Weights of a small mixture-of-experts language model, trained from scratch on English Wikipedia.
Experts: 32 experts in each of 11 layers, 256 ReLU neurons an expert, 4 picks a token, a sigmoid router, a shared expert of 640 neurons.
Below are experts of layer 5 (counted from 0) of a mixture-of-experts language model. Rows are named router (the router's row for the expert), down (a neuron's output weights, with its number) and show model dimensions 448-511. Each number is 500 + 25 x the weight over its row's rms, rounded and kept within 0 to 999. Numbers have three digits each.
Before each expert's rows: "raises" lists some tokens whose logits its average output raises strongly, later layers aside. This comes from a sample of Wikipedia text that the model never trained on.

# expert 30
raises: ",", " and", "-", "—", "–", ":"
router:527494504509515500512484529518490507476495495490464544499492528504474508505581505505497508527521519479512526503482491521492514477481465481497483505503493494512442503516522529506515520492473473
down0:510499546503546492505510491505481492520456514463492510483461490481507496489522527480480485538488527478507511495548505472460507495465512479525524478494512489444510503518466508485501499472503497
down1:495572506512537483530535573531503514511557505495520488436496491508512483519503447481486479532517548489521519521498532458526505477483501505489522501515500467511523513503513482516508491480457533
down2:499505488453507537542523534503441492489507497468498500471462495491515500479471483530497486491518501458548515488508537517486540537486528496500547492546530496517523526500434522492547533529487506
down3:491454476522506507495504505478552511531532479487540531501521457513496455493513491512492512533528553556471491498500471499516501492477476497518479498468512499522472491502451515510511506517524509
down4:516530491475502537528461492461536525570479519480487508484506466458513484485468466521495469501497480503471476535467540487478472485528509508530468482464525496505484517458481539567513516480472463
down5:510516484478504516471473535480546475524509515474525515457530510459514495481501504529467521511534472474508542462452547496489507499535522523521501535429504491493507477493454488479442521519430501
down6:486479551479488456550492554523473489487499480514513478500519515523528485508501466447466503487543514482512513490487482479508520531461479502498517482515507504456459484480475497551529490474535480

# expert 22
raises: " and", " in", "-", ".", " ", ","
router:552517504514467469491498478535505520501479499502459522511492543505458452500505488498489500521483510516508497559473469508545488501518493537524495525449514457523473481495495546475476463537498489
down0:476567538461534477492503483474495485479457515500496423523451504522521502553509525491494513492513557505493522495498504513480547535494495526499528482483520480502506528499510476483510515504503491
down1:501510507513510529524517468506491495463522508480505458494520542501498497514486505496469497517439477529467494477488487511467550501482505470498503489511524514472511496545463526512521508463505521
down2:479488520524475512527481502487474482540536533504511504506465496516506576403495496504494482536511529468484492489504504518471505506490490503515511494516483523470533511478565526489509484508511445
down3:479480475511486477503519480512477531493523494493493520540500541461449481534493490470472486510511493501502495524483491496489470504491513532487516516523480503485493468505471542524500488466469487
down4:498490444476495502501497531532543446483499475563507499473497501538557517496501485527461525490530560513488526491503476481493506514502508516470545518521450452516556500476484503465536508462547492
down5:467450520465501496526547517481510441498522500471512511504504462496517500487543488455487484435514473511505506478518518537494455515524491510507548509513497545500524509457462485482501514524523491
down6:578521505550529488509507483458549504476518522506539482476496490523516506459498543477511522496496563496486502516476500514438509485527539519483424505468466500483501510499532476525483517442529499

# expert 24
raises: "=", "Scientific classification", "- Born: ", "- The", "- Born:", "1"
router:541494471489527461487494510486504533511454488479486522513487468520503498485491546502479510501531489452512489499511495524477481494499504508450478476500523514534504543509534521521503549457489499
down0:516533523492483543527464472480501524518493479515479494526482492492482484495522524494541483503515515559463479458545511474483505528538534476485473486491510511465484480527518498488507500524486482
down1:483506565481488479530496506519492494484503536462502521474471540472498500507465496490508500493488485518552533480476486479515505502500515486501495534527506477506504522506554539463506523557519494
down2:508475485463512499461476450511473499534520512544521490483499497505479485511531507464491490527480514527488540497490522529521519509460504479516539483535525472521495516448444524503494535478504514
down3:486484551505494475504543487499496519506503469489461475495504481527460530546528517530545501451475469510479515517437520487492487547453505495493511489492508459518518460492450528511507495467498476
down4:523419491537482468503471504456528487476479503505510484512495509487486451495431488510500493472487489497480461500530521483499470434496483468526521464490495486474538525531510533512521515522517476
down5:503504517539518504493479479516485549516464503497526450534496492516473498528494518515468480564504500474500553493487534474454499517461497506529486470511530510489490530491499507522548484494482517
down6:485504460502494481525530516497518469513502565549516493473496485516520516506523507502522496487498536497470474486484482454483503510458503513478503485475474501513479472530520492465506486496482470

# expert 8
raises: " Pe", "ied", " break"
router:443506492498501491483499490449461501554494491472585495504496533495484505443497504518500484515500510519495463507510493521443462509515522455524504514521479495509546486489517554492552489502498534
down0:514515526482530509518545512465490452518526507515482488498539516488477524443503471485546543487530485527480525541515550493492461485548487509523529516485544456517471492544492478497515513523532496
down1:526480493498498494536485546492452489509531517437497502510486522534482509504477464475480534475511488471506517506480484522475456558494498509440484502516484537537484471519489491501493473495480517
down2:515503580532485527500491492518534529505515507501494494491498484494516529542484457486439497520520450480489515453443505474493467478415506512494454477497463524525525515495448497523454517496514448
down3:516529517521506519489512481563508506504511466544465504523495539478462486511531502480507522504500499491497512500516446511496533473496471482503530525555474489493520497475456493489519488476497517
down4:534484491521494472516536514513508464498488510510543514496507537522453552494585503476481503523478485470487516515518489514463461502471458485497530477494517525488460503520541492508533531508535501
down5:523495482494485511539529522494487468454506468557456483518501513478489472518507498517515452490522517501481532500521479524534503495477451503467482473514488477530517518500448482515527464492484491
down6:522511510485510484476485549454561493498451464488478486487487514504483485490456494513530475496510519481476482456507532503446477523500460490524493515525521499482523532502532468467480492501482459

# expert 9
raises: " and", "ic", "-", "'s", " of", ","
router:477475475492484512502449533469496512497490453484517486519487481482469465487522504499493516519501511464503509474458498521500455514483498515485472516526524488487472521484495510493518490484502543
down0:547521506507468525511499509479482522520504515515514514540524490473483497515500422485443519498528487530503528498493476511494458521460508481512443518539493501474527503508503475430514514523487486
down1:478468479512525493535521518496487528451498527480512488518502487505536480523483519504491497499516489449488500489549491519483498497533534507470483472517508470502534514476505502523516485456500486
down2:496474504472506515477526491519491528525507496478472461452542486493526536474476481533493456477486474503499471486557474486514567507476482471477544517438492483541500534485515500486479533505531502
down3:467545473488487524516473534551532476474512484521548475510460540518511531514483490512521466502526544498509478509488516514586502512512541489494453530474515523483448506513507505549524487479516501
down4:454492514534539528519525563475502454465500512487532535501514489507487492478478500484494539492495535449492513541496482510498441481493476489530502513513485473529493536492474474523506524461511488
down5:502499506523473505520480510522460484490471501499523556470504467476458542477508504511509533487470552492509542493494504500513543521474511517526504512475482515490500470534516507514525494517498503
down6:531532491550497527505534518517493477499505451493498538490494463512515467490477502483499495506519490480497498502515455489486509519483480461513512530504490538497533495534562497514474557486463511

# expert 15
raises: " and", "'s", " &", ",", " of"
router:541518490505519501494488511519498499496469503468506531516485484505475515414513502514487534536534510455501507558506473509480498502488536494483438487460497497486527505485498503522481472499497533
down0:497499505493484544489501521482480482479518473500513512510521503530486536507519518533530493462456485507493505499511512493477502478496515466548505516503475517505524475567569513514516483486442526
down1:477523504493488501504430501479501547465481476477501522563517501455493500500487486530502474479546515524497505498475473527499502479515497526469457491490509482462508532488469506500488480543490530
down2:461487494469553556492484539532492555499552469519490491491513522481522537481532526470533495505481507529526491496511522505533515505487492497537510527518488533457484490508438523501511472501472500
down3:456522499476499524461501533485526491480485520508509516540494555502498494540461536504515466519458480520502458520511527517505489496514482478482508483472491511485490497480486546490488469480516460
down4:474483482546535483483486444482479517501530500480500482512495511499525493498500492511530498537473515473457510542502499526483532525452491529505494498503513491518512526471482513466480487530536500
down5:517481536512510513520488472466512466542453512511480484474504472512513537503507476496497552528524505472543488512477540486462520494491510507468534491521541535496535528483505496463525485474490514
down6:496518448547511488506510489456489466465506528476469536526532515445459517476473532475493485488535510501493478532479503511494487526494495480531495476495496538513521523473517518479540528489518546

# expert 1
raises: " and", ",", " in", " to", ", ", " ("
router:477476491528495479531495536520532481486493463461481498528502489483518467497559466518487506488510496483542500511523463508476457473547507463468532531480471486508492508503506487502489538509496474
down0:519470501503490460515550471499499482470484523493494475513485512521532514519464487511518532486529469490483543551477523523522522493486522491469501526461507485506476517514487514506475523490515527
down1:522520520531509481494501524508532522472495471499500465489523516512501478508530467472518537527515488510507517522516479515491516555486543507507514492547464466523478524490503472517542470509485506
down2:487465468523463496557499493520514478537487517548504498526477510539544460478532450464525482455496511497479465468516520530510483526546465524486495513498453499515504479528487501513512475480516516
down3:489512518470528471508505477475493515467490515488475465541523530475510517505507472496486549526526497468472529528538468505490451525466535536506507492540488560527499498499463470484517505448524462
down4:460541500488528533528500502513502509537482528476473526488535466471515467494509519484549473540506540473473487490529518433488500441495510464527480474497457517486478523480448560527472509515512512
down5:528482454535526512475467469477537503515486463516496490479489474497521427514490532462483512521471483470437476488516509491527508452489501505478491516537517502514516462518473523475467500491529477
down6:509493526529505523466476535498493518517540473472472506496496544505515538484506523486502453511490479502516512481510486513537471478505490505478497507516444509544493524478504459510496509492507491

# expert 0
raises: "–", ".", ",", "-", "\n\n", " and "
router:475516476500488439558488509506460544477485489505511515537505552505477509490522503527472527514524528542488446507500501509490480414484508495459494510527485510554512523492520485503487505509496482
down0:475498458521524507452517495462499516490538509506460488527493517468522552535498490536554514496510494476499447515450509446543512490453539529425476493545477477514473536521512493499507501480535513
down1:521459574498494507538492516534509492481507463495490508514514502462466479493507496527484502488495465489536500512485490505496488544503491532509529526478529503534480534515478538511496562513508449
down2:511459523541492495526491503516494499489466466488468466496506460497494491521516458493493476447491478503480463503530547457514508496497513512489523500481477534497517486514455500465477486491475460
down3:525508535494488511534498448499521483496503491486460500463455507523512528450478503496464476496528521518489501490499483492486523513495486487440498531527499483498527520487426503495528507515534479
down4:494506485515485533490480494506477477487514508472503530475454477483518542498536521462499485503492523507486489496492520508482533495497504515534490515515506500502484502478494469526517539496497499
down5:501541489478520510497508532482470463449517511499511523505482493469509478459500505507480530518522464493446488533468534481490538485469519455499501493459538492540476507473481506559509484504473469
down6:506483541507447483496485503510527508503533467525517489501456481479480472484548540477509512509527499501529517501532498518499529501523492509537483508489459487477524515495537497454525499462508500

# expert 4
raises: "\n\n", " The", " A", " In", "\n", " "
router:472529489491511478521503470476502490575523491510482491535501546467467505516508501515493528491518512489523488519545475483490521473486486496499520530473527463490503536494508500478489484518488497
down0:492482503507544465492484524499494490503513495511484485496519499508518512507448450484482490497497458505514501521520546513508492481478489484513563528414501519464551504507547503514462523493469529
down1:480521476465472501490489506530484483518517479462508515519481569468492489492510452523527546482468507540508509519485473490472516510528491508508520496470506522533496519515495461520512499505516504
down2:515468450517494538547493535473544545436505493447510497513502489511470543522470513459553500478526472530488524466470511499490487502470480511504470519490481512483460510513521521465504488507525480
down3:509501504492512534489522464521498519486472506479472515428518529479497477498501462488502466536465485547517522474495471480509525466479486487484488506498451507492503518536448482519431481501508489
down4:497489547505485524489490504501488477500512485516493477498494511510550497526486492508498504500500477487538529520504497479474508458525447506497510502519492474483513479480503529511457508490509546
down5:501511488501531474457475501475495520442503513543528466501497463497517538475524480552496494518496497482484520487531507479497439479522484478562554519499520485497568492523533501469533477458533467
down6:502560504504518484538468478476491516508523537470494456450517486476494469460506483470534509494497472487498486528482479494533485461522496479499490495488481466447525464487525454498513531517496503

# expert 21
raises: " in", ",", "."
router:499455483496548496476491522500551497486497485469485451512485527504478480515506453511475496516486533504498476534532489504472485489540513500524480515477515514515480454508517526474496489491503494
down0:521464538500527468479503516471519495505534500538488475534458516502481516494475479491503501496492532498442521519488475518503505477522522523531482488548508505491500513495532548499519526521534527
down1:539513481497501492491518502522555514513482485444516526516534496541479511513483483536512487455466530515460464497514489518493478497517515504544521538499498506506535510479531483499503457470489501
down2:491476523503472458514531473453497489470488464484493525522470510478489451538489466510527526492536522461515458530527532495508505533499520481539523512472515466511540507481510474513492462499476519
down3:473517485497527468445492498475509509496526526501519497448517501483489512507520531506502471526479488523506508556502514500544444488506507461470506489517490478494486474550506491509513459504517527
down4:460481496469475523490519505537461491487495522479468527489517466437470520526498497494510527455475529516486572501459510492528512520524468481504500469529491491509488497499478499479469471513495462
down5:449496575468510527528489460519496488511485509482465491489416520489476479455550526465483477483482475514452468485498527447488499471465510530475504556494545510488479553501499497475478530473483496
down6:499516494489493487520514492500509478520498480481516456479510550538475513470532464456509521509468551468473530488487459515543440539539528505459481532518478460509552489515502531491521485507491473

# expert 26
raises: "==", "A", "The", "===", "B", "==See also=="
router:501557510461513497502490480516502487533480484520462487517491543505491470510527495546482493529496517528493489491530508496476516499539518461456532492478495491507533478451498524457499469479490453
down0:476491577494498507442484500487487486484554464470492473473494524548475461459453426503484531548442474498505480488479502499512450536473450524460523500502475542524503488512509499523513506541501502
down1:469506516449514471401506526486523517457487493503494518469478501491539513484456527467517510498466521481503477487504503515461518511483498502564509467519469515542471494472549539516526485463514475
down2:467475486503475489484508480530492492496554515460477522550515534480440532506491490511454532479532488523508484500478515462484511480524520495483511536480526512495480536487501500484512524488499484
down3:488472516537495523464519477519530480474495538481484462496505514528526494481504492526487537509492519528494498507479471463519541448512499446468490517466508514464516489461466475459491549523541472
down4:508513523569544500507479469466470482493536533492494454515501526529494484455454551512503500464460479491522507499531509561461525484523469484503478450508503472520464510481486510533491540519503487
down5:494444506509526482457479480508539489498482527491508485500509515473489473479488523517504492451494501489547495538543478545476552473515508513517522468531539485447507516488483533451509498530468510
down6:440538474486525552529517507483483469496518489455497533506491490468540504512496447520519465498502494478481513494507485552487520495493464483515571479499462452521486488486494507524497470493481486

# expert 16
raises: " ", " and", ",", " on"
router:529490494536459494490483554486521526527508481478477481533485542461480499505518524489516520517491525489493534484480516527490471491499470512491476525549535510515470540487495502500523521493502507
down0:474516467517542504512460517488495492533497504494510483526457515496521496480462463462499477485529496488501483474510495500524480461543462463492539501547503549494477482517549487495523509468499499
down1:532465529498487484516523494511455527505510482494479485540503472501536506509479473507493508444447505491536495555486511494507463488500482488535483489522491501489456516484439492513490510514442494
down2:463488499478513496498526569492509493487495549501531471492476500475510466492463497494489511542509494494486473495479441486528494478503502470512497462461475493499496520481497550497477498505463499
down3:537476519487512494494477516501481517481504533499467525519526498480540530485499498525503501530458467428538496465517499521503520505471489491507508534499506513524492497513468510514503521505523530
down4:528510486489457480499490470545540477525484495507519489497493457513487469483522473483509492519448554528504503532461472473515473540471507529486487482480467525474580486538530497492514494484489484
down5:491455475470511503509515495509453494473542465489499509491495478459532521515487558471514510530501503539529496526506512502519508500470514496467494480475494494476523460483491498471461468502515453
down6:565557511467466522499442526520497455494541476451497474523516486542507475505517532510466500508501505472497576479512513531470522508525523513513459508475542478483528449456508499533473524510476492

# expert 18
raises: "-", "- M", "- F", "- D", "- C", "- In"
router:492461466463480491501512525440480508482487484493516495557487491499490489519529471531497495492502518445492507484483494510520492482495518492493516513506534496529464466483497482449529497496468507
down0:503538474475497499518457478522530453501500499479470491464477498502486525532493460517493477529532516463430489475452524480484505509513477507512466486487499477501514502545519518490469510503514423
down1:484526509531529522464522452468524473527520525502502468499549539535518497546487498495516509484505497467518508539509457524496573466525472459497470533529510499503524506490466508485505524531518501
down2:492510449509514499513492523503483509540478487465504507488498498535519485476501474505469497483484530527491468478505476502497505493554539497531486522511465520505450461533495525543527496540482502
down3:477580438541503530513471460525512493492508499489491510505509519487510482501490563490499485486540515454451479482495512490512502504484523522491492514533493498499455483518480477457466524550478492
down4:490499514515544524485483500465465488559505485531517494441509497480508498497481493515530477477496506484492492549459525518499524542535491477491527488501495518493521506479511505494466496506517520
down5:539506487511528479476518499510529499510470554468470474547467511506457479464541527484489449508462448520501518498487518492504475479506517523504505526490450522490454520483482522497502537445492532
down6:509546453556514490504486489475430496478551500527507475553476530478494544468496517482519529460518486496467521476509500466476503491466569523521484495455484464487462480489515498497492499479521466

# expert 27
raises: ",", " in", " t", " and", " ", " c"
router:469515497553515503489503587508472513543475497504525481554485503485502485501519492526478526492497468427523513510499497487527477451517532513489465495556470500487487505483534493539469525478460512
down0:478497500505488508488513550507484505476521519495479484496522537518477518469462463520462470522481503464490490518499491463490538466524474544439454541481544508502509526520554471482519440516505482
down1:493500517502528472520489506476494498465477441530465475542511506513468484520489498463482487505490503493525471522530547507482525516512500457510511490516463521481511512536527503460531516470511519
down2:522491474538474459504502480497547501521462521472501486560534500499504495479509501486516505551506531468459553511464476489490499530508510494492475504515471504447539502468492488505463488533490458
down3:494496494469463470532524460482543503526478487487524481505552478517483470505558495512517519500492468537528485524486479505501512461489452521504488516513520490509489496523514496467538492544473461
down4:523517463487470502498539567456469524508515509492521475509500555518506477522480510489514506509483499494520472502483493543460515441535519505509483443485492506487536527493486476494514510510535494
down5:467489513487501500469535498513500524496492476471505492482492527516460492523505523532504492486518558427475484483500494546534494525488502489523552529502495482493516501505502496557494509490503528
down6:509519489465510505477498509480537527482469501488522508521533533466551538494478490460495504493517507485504492496526473501515502505470509501549500545518516485454532492497533486481527508500458512

# expert 25
raises: "Y", "E", "N", "D", "J", "B"
router:506505499488452516500490519511508513531493443501495524539510480469467462527518501519481504574523526501505478535498490494494457520494456507517481479488483458502436472504494500507554476491461483
down0:462483475456490520539481506458510496524458536506501490451469487527485534503493506448560503484457497473507502521485468494525488516499481492491502492474501495508490480486506518506467533510499491
down1:438516507548524501498541467536510492461505473518462479534514476517541522464544502481462519517505495485524511458540519516462460505498470515524509480512501486513506507542539489510520496465525474
down2:470518526477510455485526496492518501460478532524473529520471567465518502501496479481473484460480516465521492518456456459460487464513491503523489472466493464522502495511506510492509495541474480
down3:476521511518516492490502450526544515456535527501507506513511503492529487502530518490513515530475532501515511480507531495524493499530500520530494509489514516513490504503538481530504530511511485
down4:492504471436473510508494510463496508510517490530491507506507524500499502452480510492497495440506540554497470481484522511488476488474492485491488454507491477510433452480507495502460470477493476
down5:471530528463492500501483494503549456512474528514495508494490471446542484473514489499495498463541446450521497467502499521468502446490537512519467462491519505484553501501484514528502460509468535
down6:495520485532503502486516507497489502509500513492451478473539535474494514484544478475485527553496529493498499494517463480520496499489527465521496476489566480453510495573484512483495523438486520

# expert 2
raises: ",", " and", " in", " from", " to", " in the"
router:454516499482509480524483519520475508534486498519472543537487494487480504492499499510506510493504480507516490498505507484499488469490488471506508554476495475510460491495509473465493504512477495
down0:481498526492478486505505512522511535545524461457481524470479539456509514490495496480502478493516523520474519505483537498539455523460503452450499493470463489522496498547473531483524454500533465
down1:506522500494495538484460504514484501557499495502496469481525502504507481518514502479547542446499525478485477523470552538483544539520478494477444514484444534500494527491518477530498503516436487
down2:533440480524507504517507558455501514478506528485517514503539526477444532506487462520494544469555469524515470448487496500479487530471477522526531481510519492531475500472528505513486474487492527
down3:510488523447475459497521512462542502502501477543549561466504497480500513486491457481505476499454523528487502503527510588496524501523545521479571453472476544534514513440502517497498516460482519
down4:470541464513508501474503514498494487464464486452494508490554519491546532524507483504506536491496508490489488525546521493490477514473458475506519520533529505500500483555476526516506496491540460
down5:532482549552523484448487499479509486509488482483490481542498509513524514498493494468519524507516536510503512468501499508516529475500534497483455473514483486480470507492494509470492465463527484
down6:527501512509512468514470445525510527494544519536525512478480492462541536489503493519516490506445506507511523509473518525513485469536467468516504538504518497486500479506535477461475481506476529

# expert 3
raises: " The", "\n\n", " A"
router:496510495501472461503507463489496516552517490512500517505493514485513480543517463532479501505495496512535481492499469495476512476489541499480531509470478491495504501469508452464463509506474504
down0:517511563510481515494533486512514483459452476487550482529508474473502497497498473476497491524488500460478490482516505528475545441509550497494506472512478503521480547533442479492502536491497512
down1:495484485507488477504481575510443502520543507458506518496506475503472466475507493472503518502555470485499511504492510482513489509507480471500487477513497459526481528539453495525504482465522536
down2:459527535483476488464543508469526515505455524509431505509531500536479469511517510521539527470527552505507511517457497492496522479538493505497478499502471528540466505536454518475509492488524485
down3:519442513499506530518528495500496481466474515512489534506471503500469511471460551518457509516490525498485493487532503506500472536516495499516512464499505474478497510511515490528476503494519518
down4:471524495454489474519493488490529504488523460508547493466492496506503463522487527472469507502482522515495536470514522494509525528463529515538502488498490551494505532542427487501495465500488508
down5:499495473522544502488496492463532569495452480528454501506485524525522526466471499481526517471474506542501527547498479498498507543497523480464519478512505509479513490485508455534505499501476513
down6:487512481481521466520500523524531509462511467499518520525483533477523463498492547562519479507508482494465508498458453516495561507509514527518550508482506542462486509519465466498538508471503462

# expert 7
raises: "\n\n", "\n", ".", " he", "-", " b"
router:511522494502503472498508521490483490523511470460528486478490530487475476519519574510487485490495505514513479550475456516512504497503473493468500526527485485542459500527508523486512478540466497
down0:513484511479511481476488508521463504509498459523531484510511520482525509471509497468536450500532471472524487491559510515465496490521522447504468526488524511523472518475536478514449476527501530
down1:498484451519519493492489465509519482519502465468447476519522493475488492469507491520524538507456514478475517479497498508517521501506491490503500484540558514557513499520487461516506486503504494
down2:456486519501508502492485462459475463507521527537495511503527541479487539506502536505487451531542514480485493538547474489515552495517503537495481471487534486472451494501520541486519521508466508
down3:479451527531513476505464508505480495489538493506485522469490517481502502479529467509482477531514493490508526476518523494478523475517458511468546517505507465525520480529456522501474466544475485
down4:488510462461552509547492500484495481497516476489497498474458510495530536484521528532500491473512483544495506490488525509481476508478530519499507539475469507537486498516516442532519527523524488
down5:513521538511470478462525508455487471510520498478512495496538513522487519513515521479414451540499475488510510496550512493459527469553491516504484499487470509524510445483502478485518460478496507
down6:491507491528474495505465515482519500522504507500500499512526496521500510493498539496524464487506487498547533501511523489527512521512467472507494540540553477509523468526496496479495515519516473

# expert 19
raises: ",", ".", "-", "–", " and", ", "
router:567508489471507513530520496406525552499489452469463538563473516513482509488523523518492497504499515467527512463481491525462441446516509489503451533481470492493564505513531501515496476477478513
down0:538514446511492489470512523529547548508467483475543469472473505498530454518521514536509499480489506496520481489474486480526479502518472504502496517495517473538514487465488462483477548505470482
down1:547467476477474504422482487528492519496507519500507509483467531504520528495490503521495461505530476480499525509479480504523517538521497555516458493532522537498504507433487496516541520483482511
down2:510496517508525497539436503467519509562516526526515500545513544484512500504497477537495492483511492508492509485521497512499528501526543506503484533455516515501497498450500514534499530520496545
down3:503531526471504476477479526530488476432502517497497508547522502547504482494444491488470498468498511443486491483488525517492481548537502496497461491537456497526511527526530508492524517509495501
down4:480476485488531516505524482554523497518509493504500518495505470504537467472513501497484503506500518515522493484483476501440504504479487515445487572528479506484499522517493488491485490484496525
down5:483496495519445504513452481522481501519466497494478511472508532465489479470490546447454470530483499507510515466515468471463460514533498507485495535482498506485502531520531477455488528524478487
down6:507500519506507483490513493521499480536505489486467494533454567537426542495494540467470511503530496516563518498467458513507487509481468511525527524530492482483502503483561495486503525543506502

# expert 23
raises: " &", " and", "s"
router:503473474475495488501498487468492525509489485521459545542494486464478481513521512551485494503516507504492493452506481511522510511490464506498546514520519509544452481492503509448516464505466450
down0:540521553487483482545523491490444493521484473475459480485531500458509499482486446479525456521500534525487490498489518475538478548526479492478543476518509451507471512506536480490506498521522505
down1:468445523502507489484488494474507544473570527470541567477497438502471507524519461478485465505511488506519554507502495486479503537539536481435487481476493486535538542531475528531543512496474515
down2:468510479484494504491512529486536490510523530531485541526501447507517492513472511493482508479547466526506512479490504480536511472488497521507429481570486487524491497490519458474495500475496526
down3:544502484519494481466504514530547490490423467539509494469471457525527528475494469502510474484489492512512552441517524487482502518506515487541476502513493487518504501495526504563485472494538504
down4:483497486495516497514489479515516504458489474480492555504541512537494503520509539487516512497488487523487493526506499484524506433512484499505469493508506498493471500497480526519520514455473519
down5:514478488523500540509518521499483539553490484460530504548484499495523528519500540525514491469484482460489513518509549503465479454478512463501457544485495477488501492502467499521528491491476507
down6:488505517501515501525496533528503431441490497455502468438515485499500526509460483501501510489461486480507471497465516545512510512499494491505495491477477471545486490510518477534543482535510497

# expert 14
raises: "og", "il", "ac", "ant"
router:513485482489539481524476505486524501512473465472546488551474504547516488482540450538490525503482510517498478450530474515467492472536546488494512512482459488547518497499506532508526494479456487
down0:501492481444482520481493503519487497486516488526483478492474498522493496498466483447477527491534511485500503471477510467498506473466469465532509491483549470519516469477474487501487497503527491
down1:535447518492518511460511535478526506529511471483495544506508525501521491456481500473542487555488516499514505461503515507509476477522555523473492500519464483547485545489533498495455499496452470
down2:525510523495519535495537558516483508476504496473487505499506520446533488470470534506478492452456462542523524534479493485489491477465483461508503473486531467508520500475530505467552499477488499
down3:488446485507512550526544527494547514513510514476432481514477524507499510509524507510494520504507520507523495516514429510493469499531515512488497496491518538530498444520485472481510480528488515
down4:518485531458508522514479449492473502479488540480510504483523479548501529491486536514480508496536492512473544483475504446483494501486507500468541519483543493519509546478519499510535500507479479
down5:470492451504488535520548517480479559514496495499538523503462482514534535500472502514469516505521505577518510520480542524495536522517488460493492495491513524472537508481536533554499472487464518
down6:472513497531540476503485493459535474515528493527518485468578508490524471477484487570537555480501537484535498537484482500557526491495507519488495440490512534525470479471493466540507559450448496

# expert 29
raises: "1", "2", "20", "12", "3", "6"
router:470526484498509486516464519523500526473500494477510515476501514528499511513511496551496501559510505505493511546449501507514524526537525443479510513489484442479522496479524502479537463546496504
down0:509466514537535478492502499433511516449533481519510458559523466525515541485497517508500492505523493493514499534470579477511498492484505479488503498507558514475476498444454490532469518512488482
down1:504467538506519489495523514499484518517471509528522483467527451503475476546522506486508493496512509475466510486505508431498511531513538513506490493505453494491500487455505504531482482504463505
down2:491503524508473526455518536514454561478471504514487523468478514533518482499494478534522471495469488478479514514478487489495522515521507436494463470528514550529509511505502537513556519512506492
down3:521508486490518496506552496521463425508512527490477475449510491529474478517475525457503518507460517448481517497460483476515442518511497499496535539505503478493488490535540471477489557504525443
down4:487497517472475490531499500501458509468494526506493534522500497513476489545462507477493534485496464488473524510491473500502496518531527548494563491518477456503482515535494520468513519471493525
down5:519556451476508504506533487512470459498509489472492510492488486477513473466536491492493490523471533544510503504484490497534467492517467460472471484464534527487510488518455518475524484490458494
down6:488496494492437484539521536480533457501505501520444475487514511502515534527500485492518511506482528443501507516504556475500533482522472500461488522538511472518513515513477482514520499482451525

# expert 17
raises: "-", "—", " of"
router:491510487524500472510508487538438492536478481448487474533478532498456517493532483531493499518492509486510470504522486518525456465547472498459497528539475482501462479513522536472533475538483487
down0:499473499499512500466522489489508526507527496512494508527504513499505501485491459483543511534503488481526498535502492510567499476482464521470491522510459472493492489510483498497467509463523480
down1:544577516488537534525505519520477495499524498492459461485488476517487450492502498504499504506484514489515490473481509490511499460499527474515433501453509496476507478534523497486486497503552497
down2:519462464543503493492467485507497487487513494539478447491519495483460492496511509470493513525480485476491507495487501546521519490541478490501498461493497474487472504503497481453480500500503495
down3:471468505493459494452534481515467465565494476476498472452477530508514482473492555528502495461482503501485467489499521479480490512486513505496498461497478492484501494477496499495513517482493508
down4:502526517520520523521470487497506499516500498461504529540510454500497531481474525507503506546517514487461485506495482523490460462541467513521486493474563518550493478536463490501539534528501526
down5:476490537479552489503470505535506510518480498490466515518477512483497541460489478542507483507488488521522465498453461508503480511515499492493476498492475456524451529518490551489501491524480445
down6:494493495520524522501502504515482516529472530539482505496545544487523530495465510478528510506517488525533478529438505522489502544495519499513503502495517507499486501446472479467536528541507489